config.yaml
norm_place: "pre"
lr_head: 0.00443
batch_tokens: 65536
seq_len: 1024
doc_mask: true
dataset: "wikipedia_en"
Below are experts of layer 2 (counted from 0) of a mixture-of-experts language model. Rows are named router (the router's row for the expert), gate (a neuron's input weights, with its number), up (a neuron's input weights, with its number) and show model dimensions 64-95. Each number is 128 + 24 x the weight over its row's rms, rounded and kept within 0 to 255. Numbers have three digits each.
After each expert's rows: "gets" lists some tokens that make up at least twice as much of what it gets as of all text. This comes from a sample of Wikipedia text that the model never trained on. Tokens count by the router's weight.

# expert 9
router:165087092148117156137139134167094163133164090111107120128148138153120109139153106194152112114111
gate0:131133145133105131161160138149081133148105143105102111129093135129161106116168151114108145132142
up0:134135134121157123144067108129122144058128114109122137097100144125104105138120138164156143150121
gate1:138123127152132144133111069139098110093168122108119089149151119087091146112130149144138134128122
up1:128149133154146075118142149140130139159132150109117132145107111160141129152125118130111104118155
gate2:107124158160129115107119141124109105133133119124130150121117117128156145157102077139152149108146
up2:103099129146128109116089128150124060113129126116145127122124125120151134165119091153137146083140
gate3:139137094139182125128158117150109161149131132101095100144110146153121090098132128139108118135111
up3:132151125151183122132152121142112170162123125081105084168101148137115092087115123119131109148096
gate4:153147150182102098121097070142104125126138190128124131102117089128120104089116134148125152146147
up4:125142121132127117107137098097126139120146193138122145104122130168149113073132138130146143138168
gate5:123123120128149095120130103169121160167140054100120102133116117073170147105115135135142166123108
up5:111136118130125073123144102177125146171156080093147121140115137095153148100141140106149136144111
gate6:116113123105098149124150175092104138085104153083117154144133110089115134118102153119177172183105
up6:121127153093126162137115144138130133079111163157157131147153140108097128122099140130162130148111
gate7:115133101098132135125180131128138177158166114087128103167127133117137087160156157119136132136104
up7:156079149123155141125139157137112108130132109128119199064145144077148143148106129121102102116138
gate8:153098074171141089111129128118137096145134131160142152149124149104159115190096108146080127099183
up8:166108114146117127114109131097175087090109195126122167124113136102145137174117082143105133143137
gate9:110147142164160138107122135148150099106122129115081094161106139147083122128088075160144122157151
up9:158115116113106086156163141110115103116137119125138103092095127103165131123146161121113139134101
gate10:137155113122104148130112130111165114084077127178084146131115077177145157123141117123124163136193
up10:121161124125131135118156124139131105133109110145114139124137076123114136136147110101140165117164
gate11:149163106110152121122150088129127163165155103142146162090153165146162152122140140127127128079133
up11:134133151105158101110135135120126168156138070099125144106119130127106155108118141132119110086098
gate12:111150121105132148159158076129140133111109107121107108139134094131153129130135143125119137111121
up12:130131152156138112086142159115099135131115137126139193119131153132164096160160117137103151125133
gate13:135092114134158123139129129149140146145143149078127070143127102125100115091158130133127125148075
up13:148125164169107130129126148114117116076114116149111190091150129091139115118115110146131138126150
gets: " A", "6", "al", ",", " l", "a"

# expert 0
router:179105120112116142133164107179093144116184108121121107111153174112102130153110100158129151137112
gate0:110144103149158110156108130137087074140152132113117141132125121078108123120128159150147129150143
up0:142105135120101180096147123128146178149108107133124116135147122157149162117152134081125122097090
gate1:159108139111120129096108105105096103144130143110121121108137102115109135137165157146126123100120
up1:119141078124121131141139171114150165112143106141129117165150135076161120153124123129148114116146
gate2:136107132130131113156167121178122146132116114122119108115122096065142096141138106141106141123108
up2:133142147115141129179129097114156103117147166190132121178144164164146140094135100132158132112162
gate3:130143175106116158157149124097149105126125095122073169116118149088155113108128079131100158134095
up3:135130080158133097113108137170101144139144142134187098154137119172102130143122152118141102121162
gate4:145143112113145097108183112128143188140157145141148135162110091112075132127103086142132121115135
up4:129095114173137138130115139136110075123106149139119192088152122141128115152106128127118135142143
gate5:119122117132122072107187144150123110158162125110152162105126105133166106131163104120133141109138
up5:152123131132148071179139154174094102146136118153164129098128118119132116091123118120147123150147
gate6:138109128173174135088157163100125101082111121100129101114136096123158168135156104177124084110127
up6:086146084110097139186121105135127151147129127138130138119106177150128093111114158116157149136111
gate7:148150170080106134144160147104132100146146136136126163131100136146105161136122083114061133114123
up7:097088104162135116095110095161114157119120134117113100121144127107132100133133177143173118147126
gate8:136111092111093072112135099110107128126145153073151180102128140144116073106145153148110129112130
up8:132131080122126111091112108102120113126131141105099153152155149133109144116108135137096094163113
gate9:141132157125129107139093154138136186146155113113103072158106142083114118140130150124151113165124
up9:139121131105126098114160156136137139148152126126131094129138116100133117177112181107168136139113
gate10:133117109144109127128145151134143135097141118138108123144131116113152141134117151157093145121101
up10:159125079127115111141115121123122159184171116135109119132132128178100100172120130091123109106092
gate11:141128086151120105136136148098122135107154107156136146091120104131131102128127159106103103169103
up11:130100103152142120146119137103128112134156106143173145116122110154093094168121146100107093179112
gate12:103111125149111149123124149158153106145084107109138127122111119111138155084119110125115124150128
up12:138140161125119070166115095125153150105131131123145132123162079147129112161126129133151118094087
gate13:130141086111117105109144186131125128140158150186173136090125163150144168142124140122145154108090
up13:112132163145159172100146113115130145125096116100074108154127125162099113131129090126119090137161
gets: "3", " |\n", "or", "i", " only", "p"

# expert 5
router:173065115139111143131160117173076155112186096126108120123163119124096117130132103175139131133113
gate0:139114145152110126131162110143132108095089184120114126137136098109146167083144122155117114133121
up0:144115156163107124130136121120131103090093172123112124125114098122158163085114118139106136153100
gate1:150103165106137088123140151141104144120154126110137144136169130152129106136117182137122121182130
up1:153122100159113122165092144134144142149148094101138070124190105146128092116159108160146130151122
gate2:140104090150131080146144149100127115113132141146088144085144149129135147143114154146114118117159
up2:109155138098104146120109138156142141158141126099171124173124099118102137136154120101114139137115
gate3:135121118132122115128192104123138175108140133090119132132121163138077164153131150122103095146116
up3:122118125161156145142090109131118144155145145103158110158100117096162073131120112105132139148088
gate4:138132182160101132100117130122122109126106134104073121111134128155126142122132090166127111124137
up4:125164148178131117142104108143120127151149160126111136157107120157093158124087077131105127123131
gate5:137140133139162116117094121141087138125128138143088106136178132067108145120146170151131136122164
up5:131123106157146099106132137164083145150142093087163078123135122103117112128092150124110129108166
gate6:140086137140142125136106148140118117142123119145127151078159151097115088097118146114116091134103
up6:091171154106116088140124100108147161139116148136132174210106138137132134153124131143142139125187
gate7:112133141095128137130079154135140133119113128116132144121154126125129113136112135129096094131047
up7:130166112113167117129117149112126136129132127155143141130123132150091120158109123155087131106116
gate8:127112158114136176141097096107169097167115109133169123129152089162111130135116123131125127113125
up8:140143132182154063107125156177099161125137127128110112098098146109124132142157150132140136162114
gate9:150088127115115146139120129137121120136172099148109088103121165147177150116124121148069148115110
up9:160123107115131088113133116114128124136145167095155106155140138081140134129185097121090127088127
gate10:121141127123117105087129116103136137149101149074110146132125145166132127165095105125142098130145
up10:144117131133147132163114117179140105114141117175167102156114132082109088101162177129123134128098
gate11:148136120129110044138117119135113115158112132064155117167162166137086161112099121170163129128130
up11:109102133157129171108150125116141099103127123189086127112120079159136129137126140119131108090112
gate12:164109133135204104109121149134134145138140140059155107108105090111083138106169131162104090113093
up12:118133133157151111140130105154145118168119140143146124132100121091110136130107186091142178131076
gate13:138111104129140118153106105173101132116138116174153110128152119129067134117111134122121103088184
up13:122124127131140069154130118086120136094140143136119159176131101123156111122117136141130136135133
gets: "ic", "s", "u", "an", "at", ","

# expert 13
router:129077134158127113159157109154091170131166102122089079123167127129119127153130118168124102142117
gate0:123113100160058124137125127116099177132117081129137117135096071108113127149152137130085115103155
up0:135138112098180150126160124102132129099145185115123124111098155127133117121098108113131139155135
gate1:137131170118133124122105142097115133125102118099139096138142142169126161122148114127127062068181
up1:125142087151122119125163124149126134144146130149098154129105115091141095120116144145131188165076
gate2:115127120169137114087142128169139108154181134111118127127136137128104136178151145175123095112139
up2:114135133144143119092157137159150097151167127117136136141135125127117145155142152164106097116129
gate3:145117142099120161149103117144134085103121142135086134158153103191135149174143121111122067127165
up3:127143135124149077118116131142145080168131156125128152132115113111167128112142120122141143183104
gate4:124107136116165137125131137134135072094140138150150138119131177101105162108094115160154110132100
up4:119135136124112137154108153121167134140140111128126143115147149118175090138150132083110125169087
gate5:151135123143190137108101087141100136116132128091144100139152149118077133167120125127079112186101
up5:159112114155176140114108095131084139123103108105119107130143141112087126162109127121091150192099
gate6:130134127122115122077142157136162160113095092144148082124143124154129119105168160137114117074088
up6:112146130132105144101154152114154163127085093129148104104142115136172117146167156129098140068072
gate7:122161136104168135107155102120152130141136119095143122141145133135134156124137125111120176161109
up7:127104122154080120152131161141134128102125141160125142114115113100113132130084121162122116136133
gate8:094092147115140140143135136105134125097124112093120155106144155122134141122123153090103164150120
up8:156152121152133113102108116148130117171123166160134122150114094133139113132153105167152101111151
gate9:129148121104160097090140128125141124173128089130119092105145166143154169134109113127129123106135
up9:123148128110128114137146130121133132150106079136117096131119183127148147151125096144117127123126
gate10:131095156110136131099159116150112098156132128094161093142136164098142095139082139128191152149117
up10:136101130129132118132145101152108132132163114108128138123130124103103137114098155140187129111159
gate11:120132121134124145112110124136134139098109154127138125136124176124161137116102125142161123128109
up11:156139154148139103136150098099097096148140078141095143119138093140116124149144108142073134075183
gate12:147103164150119120129089148152143116093156163182100101106116121142111128145132098154112133127134
up12:122180118126148130116177109134115119167116104052129127148146143125144125101132125117158125122127
gate13:129112111112109141088081117148100123131156113133175151033147153110175127147147121119107169124140
up13:127135106100128135057074104150087123164166100134153158070157137129160136156153120134081145118131
gets: " In", " his", "In", " S", "ab", " their"

# expert 8
router:177108095121116142149128111204112136141169084122139115110160147143116116150103093199120129152136
gate0:131092143112116167142126145099119175103137102093108151066100169108130117127149161118142112161119
up0:134093136127136156125093138102150160109121113083085144079118152095141123127136174137172120169097
gate1:142133125111118127175121125147135148135128116141097096192133134151140120178155096119101115085117
up1:128127101120137165160130122152139166142111112132111102177143114154143111172134090114080120089117
gate2:144093080109127128119158146124115150135167140115120148126116165078082147112140146153154101140145
up2:134108088126116156109146146142144138115163154127167137132133155113093120081132158141131097132158
gate3:119145150113140097167120122110128152151143112135100150098146150144145112169130127115116147128125
up3:137094128148094157130116125133151103068105175164141132167099114123120143092129125146150107137109
gate4:129122145123104129145129141102116076115127125134093146129135140120156137094115068140159143119122
up4:122119124114159124108137109142129186127106142105158075119122134133083142177115178121092103109152
gate5:130126126162143134137136131075093107140147107096101160110122146155139079144171112143147135139131
up5:161152099109112104133126156140145187098140141129138108107137114142129177086102135113100132161108
gate6:141130142126120104149143165142127117122153108135119123138103170140123096088128147144184088084140
up6:147129155103123123134143136162166118132131104164114137143106140099132138154116118119177116113129
gate7:129131116128184151137101106132124156132165144119100153109179129093087164138117136144076093120116
up7:139122097091157175161088120132125166119143126131116143118126112090103099125153136110108111151107
gate8:154139140087131095131151139122095147141130140117107177091133124146127160142122140138156140095124
up8:116140107102104109133136112094119147174151095132111148122127143116156125151147153092154148085112
gate9:149111137131099134103122124139137122129108153140110136141122129130120153123103125118202123072199
up9:145125145105095145162133115128148143133140157124110166133135134140130113142121147128198144108176
gate10:124136149136158110112162144153109154155124095067133147091151128151134128132155129144141091112102
up10:132121133119094136145095123113140088101135148162112113166099115096120143127109119111127140141167
gate11:131135101117115116085134146107116155139124113122095114116092096150169119110150141133127167164116
up11:135123114126166149167121106170145107118156126161167176129150118139086128138116102131128088095126
gate12:140096086136129186101142134146113125110127105097077116094143091118145108159137135139134118130120
up12:112135150146105084125113155106108104124128131179126132147108117160111143091113113127119142112127
gate13:130112137119108163128097117132140150111110071141129148188158106171118100146102137124113103112141
up13:135112165110104163135105116114156157098123084138123144201156100173121103135103143121118108121127
gets: " ", "%", ":", " Ch", "ra", "16"

# expert 7
router:172104112141113130131137099149069151137180105098140127127142147078082113147130122183129141139146
gate0:142112120143161107097117146153113124127110145117127104138117093091129164151171114113156089141138
up0:120144137131124122126140123130116129123117079140150159124104146165118089112104090127160166101171
gate1:125109143145129157129074090075149105119108149120098163108146113139118144111140083134132099104116
up1:112128088126144128091119135150155170175129123150148124125117148135102129158118137110114118070145
gate2:156132133119126162123107145142107092154125134118124136117164104154151189136146106103110136126078
up2:135115090157124166083133156128135135121121106131138118149125100150127200155127158123120167169080
gate3:136124099170109146140131139149149141140168117113152172120166182143166109082123125137106135133103
up3:153114110099166123105122125138111138161110106086160118163099037114127139152134117132121114141138
gate4:133123112143160140079155101116122124125099120124140142131126103087135107177126146140100110154089
up4:077114161129120115171099120151122142129134119155139107167109105131152147067155119107165188097164
gate5:164122089121144126138135112125103146125112134193147122099136128163160131123127096122129154150141
up5:088127163137100118137132150120153118122148084048119128144112123082097123125148175133114120103121
gate6:131123121145126093149148126124136141159132064132161128141164119148099118121098151128152150115099
up6:120124098158111112144153157132149177150120065123190116141135122132128140121074151106144122121090
gate7:107110110106098174099093150132157149142042078153121111182149148115116148191110172110135118116130
up7:145102149106136137131129128132092113096146126156116155105121124128149106107103152128114088085098
gate8:138119119170106120122097096138119131170165149108139160093120113119115068145138153130130119170082
up8:142128144163113104122102114127118133173176157115147179109123116132100079139135142137130101168108
gate9:145128081134140158169147145129135203128122133125162141122137155128139083154115128105148146153111
up9:112136185153131117123130110146127060149120146115128123117116110113140143098160180129104125098117
gate10:125118110099108142159133119140144115149140167121178138106130117111117136138164140157124113153116
up10:127126115102109135152117111142135125134139161116188115113137121139140119151132104139132135124137
gate11:128121131110132139094126130110111148111112106137151103157136155115105126146117133153084126129083
up11:108152113127133149115107106119118140118104135155152089158096155105110141141122139178075129140129
gate12:119103119121120157093147133117105143149100144123103124104128137103117175142116165138144105135127
up12:128112143079140109089185144115121099108109153106098126115139144099118150154114133133172121148110
gate13:106139121144157120159112107141104109122140108127139135144110133127116138148121093147105137164161
up13:119121121151115098132145120148109140159136112122190132130142126101167168133114119112146150157098
gets: " New", " M", " N", " P", "–", " United"

# expert 14
router:180107144121113126145144104186085153133171101107122104091163127137115090197132139159146132141120
gate0:111121112106146148152072104159131126150135106130124129134137114100154138160134068130143139168128
up0:142119143116115117122166162112124142105133141136115111096152123135100124086119183132137094086131
gate1:141126142116098100132134152125118111118137137130106136091144129151129141093113110150122146175140
up1:139133149128134108127135142129106088103133126142097129125133132170150156116119124150126137181146
gate2:086119098116117152121147097143129146153087076094117182116162137101131098152109132145135085124123
up2:102163122102142111081138110139137132152130131152163114191090125152121080150123088141112152135108
gate3:129138108138176116125173132125135189115156127129170152114107152161129130096140108154094105164091
up3:120118139141088160126104148174119132114076110121114139139126075109138112113158138126113136150119
gate4:114128129120104093112072127158107121111121114097115107147085109103137136135127082121145129160157
up4:118134136134093109108113147142129121119103133110097139135115091087124170108125105141116139142175
gate5:132118173134111084101113156168098115112142138129081152132137149146105134122100108119147096120142
up5:109168115134106136113146122119127115114110145079139185134116135143195131115138099103104188152121
gate6:135128148138122150096172161143115147143132090081131147106165134129110116125080176119159121140173
up6:120126137145148154106165170153120144127146114104128146104149137140129128127076193099141139125177
gate7:127101116108127157118118155121114144122120093150124129141150074077094138148086122107130115104169
up7:116135163151078129159109154151169090127093159134109109123100100091132153135144147118164112129166
gate8:132119123093090132134170165115130162131125091150160135127114128151123133136119114097156136138149
up8:150156143137180147113131078143135093117150126114135155111143121091142136109142144161097108132111
gate9:117116133143127109065156099126113092182127132118117106123115123151119076114154146120096114100115
up9:115129105154164174142072078119111132134133108165136137076102087147164154098128094125128131122179
gate10:117166132101153134111156076118134141151135128155108174171117125110134136117144090144141104076128
up10:149131114144103126123137120109134098129149156146142076112122096130110127127142117128151176150126
gate11:153110157102149146140125160133118137088111127121093158094135082143166116110155109113099117146115
up11:109115090153090096146162112106144142131129118126174104130104154156121122117123154129119155144101
gate12:151119132177150093132124106139100105113121126120099092129149167141102114109159096152149085083131
up12:142151121187152110085139122147108105118097148140122101108110106155092107103167135138098094132137
gate13:130132107117137140137119131141121116157172117115129143124098102126112165119115052143146160151103
up13:123128154160148135136090151172122072135157141114122103130133116124114141099087114125137133127141
gets: " |", "199", " m", "M", " a", " R"

# expert 10
router:181099097151116124141168126175081141127162093109119123106152119136090096167121104179150134141108
gate0:133153141142110170130083150146134119142129142076109119061090114061167087061170159090124156157109
up0:135140168159120156147141126129100112105140176061129122097120137116168078116145127113131157165107
gate1:088141101141152184091135107155128130140141100159152136118138092181131142099111107153088116119121
up1:117110116147150136162084126160125104104124136115145117140129124119132139067126125132159104081137
gate2:132101147162135151093150085107106137124129127088075126113118151094131127131140153119127146168170
up2:110160135120097105127136144130138136126123133151172143177150068138133122157119121158076125106106
gate3:130118154141116132111141123102167105106102162080140056144116115147114126092160140170130147139125
up3:159107118146137122140105138136123092077106140139114167103161107118090093140141127105118133120089
gate4:117140107154131118095107130151143109148147121131091111104125096137122136144134145122127101140147
up4:121109117110138126133168171134140132082117148142150145118127140172141120100116102120105110112158
gate5:120092115124110103143112119165089110127121117180085097117100119109126139154122162125126103086139
up5:124109137106101115150124091134130121087091116158084066142130142128124120118097158134095136122118
gate6:158101110115130128153141166083106144115124107100152123123130161155096126133145167154106089154103
up6:108141104156134125106120137146145124119134159161100146144102115080130119116125152124137150107128
gate7:152107125161114159085099129136138140131188162171123132100153139163145109121121123152104136149128
up7:117141111120138129161174150129110132146113102110110136088102148136124148137109130141170159147145
gate8:146130104133157096079151170127127124189133147137160119121106108176125080130130142142111082065157
up8:149120137104111160175139110140112135086139132114124125153142114136149136114083082117108124133107
gate9:162116080103120127142129148124087113101167109151132124102119185093147134162132128173106121094125
up9:115102132108131134133091097106087101078113137146112117105107134122180112132102109121127123181125
gate10:150120148100091108169131189112124135156163161180187084148142155155103113112110146131151156115152
up10:109111126126155160096092090118162087100088115091084135114124111115145154151146136110114085129107
gate11:133100140124087168127115106124140122098120122135088133150141122140099125106105162143159135147098
up11:142128105089138141149132122122094147115152148102155127133115118103124136131075145130117147077122
gate12:131139140084148170162107103120148168132124130121154098132077156060113093112116150122128108123108
up12:114156134147128118140175171111123136157116147105100134139101139136113150109104143116163162143121
gate13:147093143126101141109130132139140140124128107087092122113130137113116125156140111107125084190136
up13:139103110125134169108122113151127141152136097079127121139159111106114128159119109111125101161113
gets: "0", "et", ".", "9", "ing", "ers"

# expert 15
router:186095138131131161156169141173059160122169086112116093122170141114093110157123107160155149111113
gate0:144106173133142124130117138113099131148117129130131145070123116119107126165114100137121156171117
up0:094133096156120139132121120136136156096136134155176122136137151125146125113171112136089111098169
gate1:132161105104125130137128103173119121146146139195141135144110102139154116148143125128107172084152
up1:150127115146129133102158138104143126133147124143124100178103084103129113097112098169099140119134
gate2:139128107115137102129108094099107112190123141140102138149106121147128148139140129140123102119177
up2:115138105114143076115132135088127091180125162129101135149127128145091148152128140154123103099162
gate3:136116159119125115087108075141100094149072131113096125132156089113132162151143111111165153175098
up3:116118080127116124140139137128156118166151121136170110128077143126138118105121122128119127072168
gate4:125118158143133086129122075139152100174123150126132123133139090121126155140187139140111122150134
up4:101144092128137141078137191119108182153117082113133093181115140139104118086062146119174141112120
gate5:119092131104130130112088121137084147136121136124071139145108134075103117128130111156124108148127
up5:138118119125139129116093105143120092131127131143121109159192112135128170106128061168139100108112
gate6:125137134119116135103161102125168142144128125115130092168159120178157097128088147128112151141160
up6:124104117166127104131074172133071123116106117126143160096099138090064152131150120141135110088130
gate7:145147114133104166110084139146119093103146173156174170130170122126135134102139091161142109183108
up7:134162139144154148140117142136160108107137165179139102126150128113125083102079118120124147138159
gate8:128100119140140123117085135146133157122174107144160110120143104119159100114166135150128157098154
up8:120125161110105112117099153130123156135168096158154139133096091154139082133162122168150135119118
gate9:129113083144097188139160168119142118115130170122192108125163142140142107121112149144103163129132
up9:120140154157138098121071068114108135133120092119099117122107152140113121124132104108137126136132
gate10:147096126148117138134094149093085118087105100129133102100120145088139084139170119128095160184144
up10:128114137085133180156095123141104118092100113098160116094126158119101105128141126132099171146105
gate11:125122121144154174142130182086115135133119112108076121143181128105100099114128121125113132144124
up11:124099099151150174152106173083120144104106119094073108150178128117105106115116129138103134144138
gate12:077157130192158131105144103154157123177100122120143120181141114130147141111135096125143140138128
up12:159116117107096152115153154099145117099157139142127120138129143153109124134118139140135140074172
gate13:137122096102151118116152094137128134099109118146087151119141099149143110118128152148139140108118
up13:118130116128136141085120110141114110094078135141102152134105109117142114093113135152107129108118
gets: " ", " (", ")", "'s", "ust", "|"

# expert 12
router:169086128131112146150174124145077121133173093110147104132174132147091118151143151164142124135116
gate0:125119106155185151094093112113143104142129103112125078128122162110099155158108115131130123101163
up0:129159136082115101144152097139136149107126167143143143101131109164164124084127126115126122142113
gate1:139130128156117112153112120146141112126123089120190120109124119109119176119127143115122150157101
up1:102123102116126139124125198132119130110112181100155153139105110096149134088134147146145154171128
gate2:121117113118147112133106127121131133115100141099160127108129127133091153171151124149099139134127
up2:132108098126139117125130135138125129122100142101182131137143115153101147151127127169103130116115
gate3:131130122120146127123100044139136124138135094158099151186129126140172122125147133158093123147156
up3:129115120139138124104160189124124115123129143089123088076100166150130159115136109096157158128159
gate4:127148164153153124145156111092125108159156147135095143123170140126142093062153121119126148098118
up4:106106106116113111082130150152090138101111111096131156124093130133119191152111138122168115146153
gate5:128135157122119130103115091151084119113166173141148169115138142160137148105089070138159122064150
up5:133128114135169109165148161101184128132071111090099090159130120105146127164176181118114138196100
gate6:156116123187113131103143158129143117168126135169094116134110134099134138088129117124081159141131
up6:123121150098131137154153183129156146109156118148096130093130149114125144101137163093140083133152
gate7:120113134087151130156195124149133153122122105098150081107106108102123126116128124123093144062138
up7:111113131132147144158188112135127166121134095089154102108095110114121143131120124126093159080150
gate8:136108104083120109111133179114116143130159164111146150130103128115106099122128172148189143102107
up8:134098103109132097126145183127100130106140142099148127128137146134105119146151159160170106109116
gate9:134140118122137126159134109169154095168107140097112095165133121123099097138153094141113128104133
up9:122153117113138142164157108170149111157118140120107102141111110132108094154110085133112151110113
gate10:132142111110167075132117153150113114144126112107147125145096118150109130139127136150153153131147
up10:161135120128128117115115169151124127161130161078139118104117114131103086115117134137136129137116
gate11:115138089111098121136126146118124152032089138158125117096099098167144141167122082154103129125130
up11:126142139115145097128143097109153105169118185131133110191170111128098147137105151121165128100131
gate12:140136162073121179111113097069151117132140129123084134212137117114140114161131128124131083109203
up12:146162137094157199114080116046149133125145123114091137202151152127148126143111131124111069105187
gate13:113135120106116118163100118116116106136124156127142124185141118088122114142151154138098109086093
up13:101137111089104116146107135117086108146141138123142131171137127068128105129138148133113114063090
gets: ".", " which", "\n", " K", " where", ")\n"

# expert 6
router:178080118135088117136148166150125151108161100162112105115163144099103116166129143158137155138096
gate0:154113120138136105144081107126122099131135175099143128185148132142109131081136143149129107139138
up0:129146147128096119099183153133154159109068088142092123088120122205202139157133118093171155138133
gate1:155130116170131167162132153159155129117154131121135108091137139110172128124127133141118139152149
up1:142121107136139160189095142131117091074147111141116101093127181119095124150116106152121132125119
gate2:135095107124107161130132120183122142108113102149163134107169100107149163099110145127140128118082
up2:130146176101153108139115124089127107124139150108107144151101142160095125173110110142127115124156
gate3:143122124133099149131116097177153097128122141131123119166105172127107112151127183125146149117154
up3:135129125129181149135159054128126136149132102104158088116167123132162148181154103137123158120139
gate4:121129093139129168144128094124128123192135147119151126125105183124091126079126107124113153118149
up4:132140139093093140161171086116155136177137149133147121123122159129108134091137122130174128113141
gate5:138126161128122112112140163141108091118128096131096139130101117097145149113108130130206151123132
up5:122137082129112132125123157095156114149112132137151114120127209133053158162113145088151079092150
gate6:124110100165141145180166062156145116151163068135117128125134095148123069121169157119143144131101
up6:116115143152140136150176081162123112138150083106141131121137107133125082109127145129140137117088
gate7:126121082120081147177140126098149174124123144179135157134114185112098119161113097107108135093128
up7:148118083125101167177128109117152163132127142167138165122126162133101109160121091107080144096132
gate8:131123143129173094124117146115145095149107150123085064142140112141072115104172134151110166101120
up8:150110127118168090100120169113128123146096144138109099138145125132110117147141133143160145139105
gate9:127126094178187141140104135133116105105126124112090107124162100124090092153163106180081113159127
up9:121114089144181151132094121146105113152134127093134115130145101109082097137131112167110124173112
gate10:119125122104135149098130129120117115153144169139145123132169122135119150144137110156127122094118
up10:115111093138112153100145115104138142142159122120141157115176115124129165152133132141110132093131
gate11:126113121147141143110102139157106110118139131113122148107147127105133134106122099145120066116127
up11:142120162151128137131132098101115116098117103112102144143188094166127144117149122122131093169114
gate12:121129121165172061105164138164107122140140111129163109121100138130164146133139130190113141132105
up12:133136113103198100125147112102111102106166096147106098130134117120161085140141135151109122173108
gate13:125148107131177109117112102121123156126129108143118124165155154143148090136134110133107160114136
up13:131120138144147126133091143126145141134126135150162133139106138133113146078122151133080149048107
gets: " into", " a", " to", "end", " is", "′"

# expert 2
router:184082111131102121139163127169080162129163105122135131113159131130103104144146143184139113129105
gate0:108102127163158148136136113122138122125113128140098148100132146134142146144154169127115097125093
up0:124100112154149149113115099132153112129113117129068134091140123136134152149134158143129100142106
gate1:148143139105150128147127130137127130151154108113160151096123130111156141119105072119147136138134
up1:152129158114150121155140131100140120114132119107119147119134109076166115102132105134138110149126
gate2:149135143172115199079057138129129116117131142144167144096143118158129148122109115118047114120142
up2:123147128139116185094100127109139140108114156147167103081093155153124159136105144099078109099111
gate3:122105096123111149132155124148118163160138123112153165140114160143132105115135114132145122089130
up3:136121152112131146132100134121147131121157117172145134154127132171089144123095077103168137112126
gate4:160132149171170143142112140103109179160130127141119123094134112147090132125136132151091118126158
up4:163129106159148143139106131099104150135139151142122139103128145164109139127132112164087067115203
gate5:142135169135145124085132128093135163125141104147086120090140099163145125125118163122146152173109
up5:144138186131148146112125085084183124109137117160084147089153109125144132125075194113144113167084
gate6:135144113159125131126117138152125173149130130115143168106109123173147164123090121128143083188151
up6:101152130155123136096139179168132152139132115138140167116103113157141146082105140151126093145155
gate7:130115135124137140173140130108128140117118108090141116098170096139113127116139127108114172114149
up7:146141087102136076120105136170108116118117136131112157160133123107090123165159159130164102189099
gate8:151124084148141110132159117133114103126150100131111122125133148138088143122135125157087139133164
up8:103121156115104156133129117128135139098096154119163140115130140108177090142138131097146127113112
gate9:130166151108113154190121143131122113133116131139120125129143117119148151123141129127149170146141
up9:168133137114136144156142132086111152068148164155137108151114187182117089144135137124109162147186
gate10:132106110154096130114120141116133158107145130135088122099118108125133087138128163123148156117109
up10:118123129105114156108135169101141156127110153099137136116099121137109143116153100126119139133120
gate11:101123100136139166099084142129135125115134145111194139084104161129128144134140108140113105078160
up11:118118126167110179107132130156143138100125159114167137074109137133155124097141112120122124104118
gate12:137098129150116161128127109134134133147143129168149115131103149122146143140133111111133119150136
up12:112160124118102136153127148113161128172120133170144184133096128120125125138120080122149116138101
gate13:142090114136111152114131165125135147151162119191154120142171110114117152109164129142182124092133
up13:104147121159144101087113073143130126130114135084068129128123138138169107150108110122060129175155
gets: " the", " ", "C", ":", "ig", " h"